Weights of a small mixture-of-experts language model, trained from scratch on English Wikipedia.
Size: 9 layers, width 96, vocabulary 16384, 12M parameters.
Experts: 64 experts in each of 7 layers, 64 GeGLU neurons an expert.
Training: a variant of Adam for the experts, 237M tokens, 7227 steps.
Below are experts of layer 6 (counted from 0) of a mixture-of-experts language model. Rows are named router (the router's row for the expert), gate (a neuron's input weights, with its number), up (a neuron's input weights, with its number), down (a neuron's output weights, with its number) and show model dimensions 0-95. Each number is 500 + 50 x the weight over its row's rms, rounded and kept within 0 to 999. Numbers have three digits each.
Before each expert's rows: a language model's description of what the expert responds to; "comes before" lists some tokens at least twice as common just after its tokens as in all text. This comes from a sample of Wikipedia text that the model never trained on. Tokens count by the router's weight.

# expert 22
What it handles: Pipe-plus-newline ending Markdown table rows, separator rows like |---|---|, heading ends, and line breaks closing list items.
comes before: "|", "-", " |\n", "==", "===", "The"
router:494521513594482494432440518438410508511521496571519475554548396520448488555403442568560482532442533452589432500542431448513424455448493472582585503521477488562448500549543501533525515558532544524419421521443441539471493530491490505470509437434545621430502482442453590446553467436476445475
gate0:470462555564528488531534558493518459448516528578516446443523506506494478517481416493452501583445490480495528515482497585435480573457437469441556559487437500507389518462455571447538537329394549540523543499554569528490494519542607538459483532538466441391445504505470430529577494572543540552
up0:466571473476477483571530522491538566467459498487421523475498489494525528490487489420446514543489545504449499529437528440471572526462491501411506510468524429455520463480547574577529488483432465515467552531472369489428363437359519424419545597477491477562433608475438558499578531468523532511
down0:511553509555529585512502430544463453526436448505631526541466413574508534497477509514523488589515534381450596443524462463424528583547424521460573442559577520512424508508493517499490505537501510450552465531488543413490533517447513480575512462455485521488480554447452503494483443432396482358

# expert 43
What it handles: Digits, degree and minute signs, spaces and brackets inside coordinates, percentages and statistics, such as 8°42′18, 57.485668°N, 37.32%.
comes before: ".", "′", "°", "1", "9", "°N"
router:606521509537505430511500495500557515476540473463437556434485513466504531549468460481564595469490505446484533436516497632468586512438549423470511449602508475535493516516491502399543588541561560622585532531450571449554586477470454563528472469465492490533575489444496449512511484424476557598
gate0:571637517519596535502497477477578451461543546455469464448512493454488472462482522492502567517497534441402569512465384520452393532510504513372484528546468500522423482542562467475515521435644525530527459461480523557513578464450523514476483436442448464463431565507491511546527540565429576476
up0:590524542638560521431483454508492487506465523502450422457563557479532551436491541505482502477510555473491506462513469466390479569549561533452484455544434507480527548510588494474476504477585610469543387426516499559414546470548556503504462529410489548411495588507497398483562455474431544515
down0:500514446512502475385512582392449539487524488492475535481448585416562509484542546512515577489481434439529554534513550507520565436451524391487569463503514504489498574517490512515484518552544477482527580512447602483474498577536525572452449465560482505513622443513532476527450562497552550327

# expert 62
What it handles: Pipes, colons and dashes in sports career tables after years, plus event words like Olympics, Cup, Championships, Open, Men's.
comes before: " ", "–", ":", " Cup", " place", " USA"
router:474533541519456475543598539520460446488443606558478488459531509470414561512455513487450461561530503428550449497463608431489425513493470514522594495496474439445486525535551409544433443433366405471494579506506465548471440460488536552424520508465555416530477504420493425450487491425534561489
gate0:495421477569470444483487511474629536465525420537430525448444356409473563547496541414491446446528528527555547477567478491450503574520493564473493528532485532436469431456462483439528478495481561540486603482568602548493535469542516505575533609518466522501494448602407474499458463510488479514
up0:500454537495431519455445446540499459471517580549548512481532567542550534621496487613591396487425529479497444490543475410400470494571495516496494524575529474597596587510508468531426523521508504488546475501425569473516525425559490588521532491463561527518490433483525459450384482419495482510
down0:521462477591374495518426510600506450536405427456427546379492494603465499470540389449506494535486519491489383616537548439415545522470463480473505474517524511624494542411486483523528548498464530496465509481494461522472443479514453507532516484563523527537482474441480527624509508505532472464

# expert 44
What it handles: Sentence-opening pronouns and adverbs (However, There, This, It, Meanwhile), plus nouns or year digits ending an opening phrase, e.g. The next season.
comes before: ",", " was", " is", " were", " of", " are"
router:524507593458449443478463462531500548537489430476464381551486500516465499474493509485472539544577530483462539512466472512550601492555542490423503473482546485409394527550555474543507484474545569473371489498491507458480412507471628480478489416486406558493553560557404498454522554455381458542
gate0:467516444523481575514536513578423503505558473528387508600514523548370457492523560479483427490433568545575446502490501545469553455487490550448582492442513510588445505471498625480544476475556498450489575582500558363533491496430487509500451513523463519533565455526508579505415409499482506490
up0:509505491511509440425495441397545483584461442457439488341501501530571496522442399522513592542444468531509464552604541465513494505524525463526380446542522533469503490466501467488507520521463516433484475498461457504496584530583585447572630436477497432496482451494526458529542521386480481507
down0:557428442561477552477537501418551423471551479498535457418391565569512509576405523497582485411412452552491402560509475506432526546460499558559497545438453523470461424532488496575484508504515498584454469483566465554479478518542490443452552573479471540484434445439506574482522595526502522578

# expert 49
What it handles: Full stops, closing quote or bracket plus period, and closing heading marks that end sentences or headings, such as ., )., .", ==.
comes before: " The", "==", " He", " In", "The", " It"
router:478476526508573450390566476431470474562536511396591499492510526490447520538538488551514470521552522612464472524442397576400527531507481556481521535477510588483415542434502539557561473430467479437425451475484459544492522425541469475569561496453494603472582507522515591500469532596441510516
gate0:598481431509548503494475521503493449501498582467497464523541494477551436466527504487444519597425470524427574423411531606523390408448462536485567455553531490490486493476544565507490517438479504591448496573490480467474539491578542544519488503515540518455412509597583654417522472531482487513
up0:419468557521510550494491460449483541412507362501434498413506529503522483453439575500468556505575521498481411451543458434489506566542538563462407573545506460512501570528534592503503438545579528525556452550446487498500500508521391459510476528646409445472462505418493530491491473467586521484
down0:503568486569545561521435509491607475536442527542564517525524454546542537589483439564439481482520515477510519502523599568496606522556545575481545565543517411492452493505552570472343451535431554532497551485525440582529495487527371505435464565509530464467495524479485461537432537468513569548

# expert 24
What it handles: Participles and prepositions after was or is in opening descriptions, such as founded, located, released, known as.
comes before: " the", " by", " in", " a", " as", " on"
router:449468423462531485500517577562530566511499456489528458614450548472463492502497441450565538423476457585500448489456477529480486556425425549559519437481578403552429427485381443509518513479559479491502525447569539504453482517458610464478542547470456571513421461522438486571495483570600444538
gate0:579457466437483381529585503575529534497565610470476439496473427444521489492429490582509499558496585520443540505440539532506459509441599419517625474508495516524524515539508452451478516507497488619538518557516477499495517574548592569573565552494469491503521508428480547501473375502466451535
up0:480509502445622583491448473569493487466487379461499568462586541532473575532575522472448468509489505420564486496542528572481484523537457505498465482512525561520512455399504525504503459478528570412443447460406454444490513394492448409515428405488492574499478489540574430493565570536508593523
down0:511513473498545511516459504546485414498458432438444512500488535577494493539565433465471560460539515537433516513576511488467501485530452489529526613501325492541469506473428527585575537450511574425524478449498523521553405461548535485408486440577398456503516528452499563512490494596492411593

# expert 39
What it handles: Numbers, dates and short codes in sports and data tables, like player positions FW, MF, GK, race positions, Win/Loss, minor-planet listings.
comes before: " |", "–", ";", " September", " /", " June"
router:571469488522602485485545519526450461415444486393503536568451481519510556439514502462487534592516447451540469476437572487571439522411431556398487434590501425499533487467564461527439455495593594529511518528440568503540578538503464556444429478513545551516528513480555508536449415456441554529
gate0:532409554441538618451467616490474562597518477517454485508505535519481486542553609463564568500447487548576430492455522526499523569511548518491538537475515541407515448472478468449496476533506530474509460452531512389532383470504594492546584570548513555456463594541498463529621527509489483503
up0:444536519520471489514517467520569428445528483537508455521461572517498425550413534577594386478466523528523503519591436492519473519588514470538474456390486532549577517465456544447510364477425393488446530511487419502458454487521478437521477530551534433539550362463505521493462482563564474480
down0:458454455541446537485464445374468503507542463487457433529539582414556434468558507531421428502490492493450506456530532507371497450421484529478532487505483472598460576431486490534618567557503469416585578470493566515456456498575454511556526460508525465552523430413590525512507509560515530484

# expert 41
What it handles: En dashes, decimal points, pipes and spaces between digits in score tables and date ranges, such as 2–1, 62.4%, 1942–46.
comes before: "0", " ", "1", "2", "3", "4"
router:469573462520595450467571566433570475482454455450484530406511475477536517578519511446489500523617468430469642439533494487432479535431456452566612465592400562430496434547533561482472495478522468440472588488501504519539478402531515560465439466485514434505556511497551494492535475500494527525
gate0:560535456477438529538437586525482523483522437506442503457640577476506553544556439446487423569563502434477495495470514527522535555487582454497513525520519525493518531530503535376504454529441497501586544524523437419526412497541561530499472463502525473546489410450488665444492415465478430560
up0:530467484468548482470477473513568490557559488439501525528430530506497551503497489542494546482454489497476466578451506539488545497516493595425481513430430392485391478554477617601577466402474433579506418489485460606462523527534528487608464394441482538451502552448539454493585580524531490482
down0:486590501527467553521477484487433398551531507541443491522545493610492466564424510571507441463472475456506427515544458498469476484453497602480510502435507531507450504483470429491424427572437542505537626505560552518505351482561531520463503513584436547564409486520538549422528537530461451581

# expert 21
What it handles: Verbs and prepositions in sports and political biographies after he or a comma, like won, defeating, joined, scored, for, under.
comes before: " the", " a", " his", " to", " an", " in"
router:440553473521461458503543563488518495426428481462606532471471616569364510522500563448537532476509555504500432475530480485514533505460494555577514439480498535500541476476452489561488452580374491469456484496595521466504547525487554448445487487468560564425477493510381424492413380503569495532
gate0:458466513645521444411521523485504458561498497520494470411469483421449518646454525534496545601551478500539451452513476523492613541440498520465495533442566506421521478538484474513441432494478410485518582446545539456483531431472594536457461547549407554480490502547476456444564497498548575544
up0:540400452450565517441475501531429487433530476481505411567536435415524505454503496413460461404460331481454497518437451492424407523443472472490434525462476461518493608528485473465527503429506526511495482440498527530642486469510500467570479481569538544549462434521572534554491500569511514494
down0:456486516484532585477570528484386513477566462547469481476507518457533465465467536556466580460552497549541546431626537507485486492507587399618506504548457578465446414438436480558495466528473539492488517430527449546473462462485450448478409555425512441571478542547458438488477588537436450571

# expert 42
What it handles: Vertical bars and semicolons separating cells in episode and list tables, especially after titles or row numbers.
comes before: " ", " —", " \"", " $", " -", " MF"
router:412465497613526475601560538563425410543500528499501446478497420561478547471479447486523505593481416505471569468496553580538416489452489527518514449457465460528509534445513498587608502486519533498460506536522482498489478493540401440552452603484498422437493536515550488497478395516561609426
gate0:544448513511470487557482535502596430420492516386440476510521499484504517552430535393585476476475604514515536420469515578511480443431465406506552482555534499494493443488491491451520450442560471421460610431470473458474483502634482542522552539559420465519437492553479533488538413550562532544
up0:510455440585531563578501539519509466484552551423457454540449465501528531496520456412547478499438563527463481362494551567487424418425490429525523462484531476578466531459549536531593487441567455411478561456534440474470435515646465474524615551465448461523480505488492519515509434551470511518
down0:463494405546564501507582503518466461514631390465516475458451538565490462435557543397507427489449489491515538461504517506516510521447549517502486523447425495455506588525595464473492557433476513519477552513470529516518478615528508552534448483482413523465442496504478443521494523537491547290

# expert 4
What it handles: Final digits of years after 201/200, award and degree words like Award, Medal, Bachelor, and table cells in sports or election tables.
comes before: ";", " (", " |", "\n", ":", " of"
router:447476462457412555530452543478497545543440459526506569561502500482570526535576491596460381549557532461470417556553525478540487426500440480532449521483498467595498571394546473553429572456524408488531528460450455466443460519533453509454480478441561613475471544414504447458424516460489556455
gate0:491443569499443558495541550478499467547512477522447427407463435608451521551526481502560542519491514492544502544519462607408488544514516491561536602517537435495516499517494469545476330480544534531492522386491583433561509511486610516515526524505541479576492570448505487455575429481416523555
up0:507492414497605420508511534514532479453456506528591493434524547473547497448454505479525554500467484507438572516480486469516534482411487497459550462531546542439516436531491515482518536571484481471454416562541531536539467528433468375461627580455568518511526419568477427564547596509651518505
down0:538540596467558381569577533511466441572473507553530608487472463422496541491554514532590520613555460485527505440409577571477529596473524546429598549505474516494514462531480544537492503513507540428509455447486503443595555501567515519548573448535503509458430537513496481497563458477579454532

# expert 3
What it handles: Pipe separators and blank cells in numeric tables, especially election results with vote shares and swings, such as | ±0, %, −5.6.
comes before: " |\n", " |", " ", " |\n\n", "%", "0"
router:488434517556521426478555538499425450469506457415557462455466475462556508436547463549569377490572474459484481476564554481411388398443558458557496471519447501553523472463587576508525509527511463486515447617473609482551504565512524492485496445438443477565573478485476583497497436449465484475
gate0:533535547526486488623543536528455431637531551421469594482341514534471502478577495462521469561561637440429528548510536461536506557488568548495531483542440499565473542529462452585569495530469575445499499514477474403494490544486494414558501513503464566493519564466511514470454515470500519514
up0:547497493506512482378463523515551516455446511451613506419523543496474476552470587439543492432486515560615434462532515555521485546489530444578590520495539415420482422546492500475457382452408450499477459461537484574469482437493566403533492508538515534497530482508443533520638483480547502531
down0:454528475482576510516528520485550456458608551474394516428512475547467523514508481493465458597493444476466468486494441451493506461476505379533444476584415469487577506510397564551497537502563514519511511579481529530558491529444515463504389486489500545437486435430521489505396464460476466682

# expert 2
What it handles: Semicolons, dashes, digits and letter codes inside long semicolon-separated sequences such as match-result strings (W; D; L), number runs and H; A lists.
comes before: ";", " —;", "0", " A", "7", " R"
router:441489426545478528528460511460432434452437431510493535474517456490576470452482445590506474554476497446462497518477442482593456486404459461555497463459452536432501589512576516614475480524538425533522478552433514531440422599424430524451527465500558423492482466477537436557508559436520513363
gate0:528545467581506484548552407504497540472550543458494430496502528460510534524514470509517471473474488505447418524544410541496419548464499522443522475587478587586640547538463539470550434567459468518468578531509564392528473550422515500534429469520528435498634541416549490477449461458588537540
up0:552486550474401555387430536493538490515531517531587598495541455516522556552465471429516512550464484533586506513490510525467586512586536472558432540462516372468514495494490523511458578522542500456444482452592512572522558473522523439440484483512457545495396378495471586517483432556538407506
down0:549370357459478498488551530421467575520402516437489505467552480562470484525495508476491520535534572504467455508490520591457539557521508482510522458431433559585549547478418508563558577539476539507527515506489546423485527460484465508522472522493531499549611523392540583440482425426447489596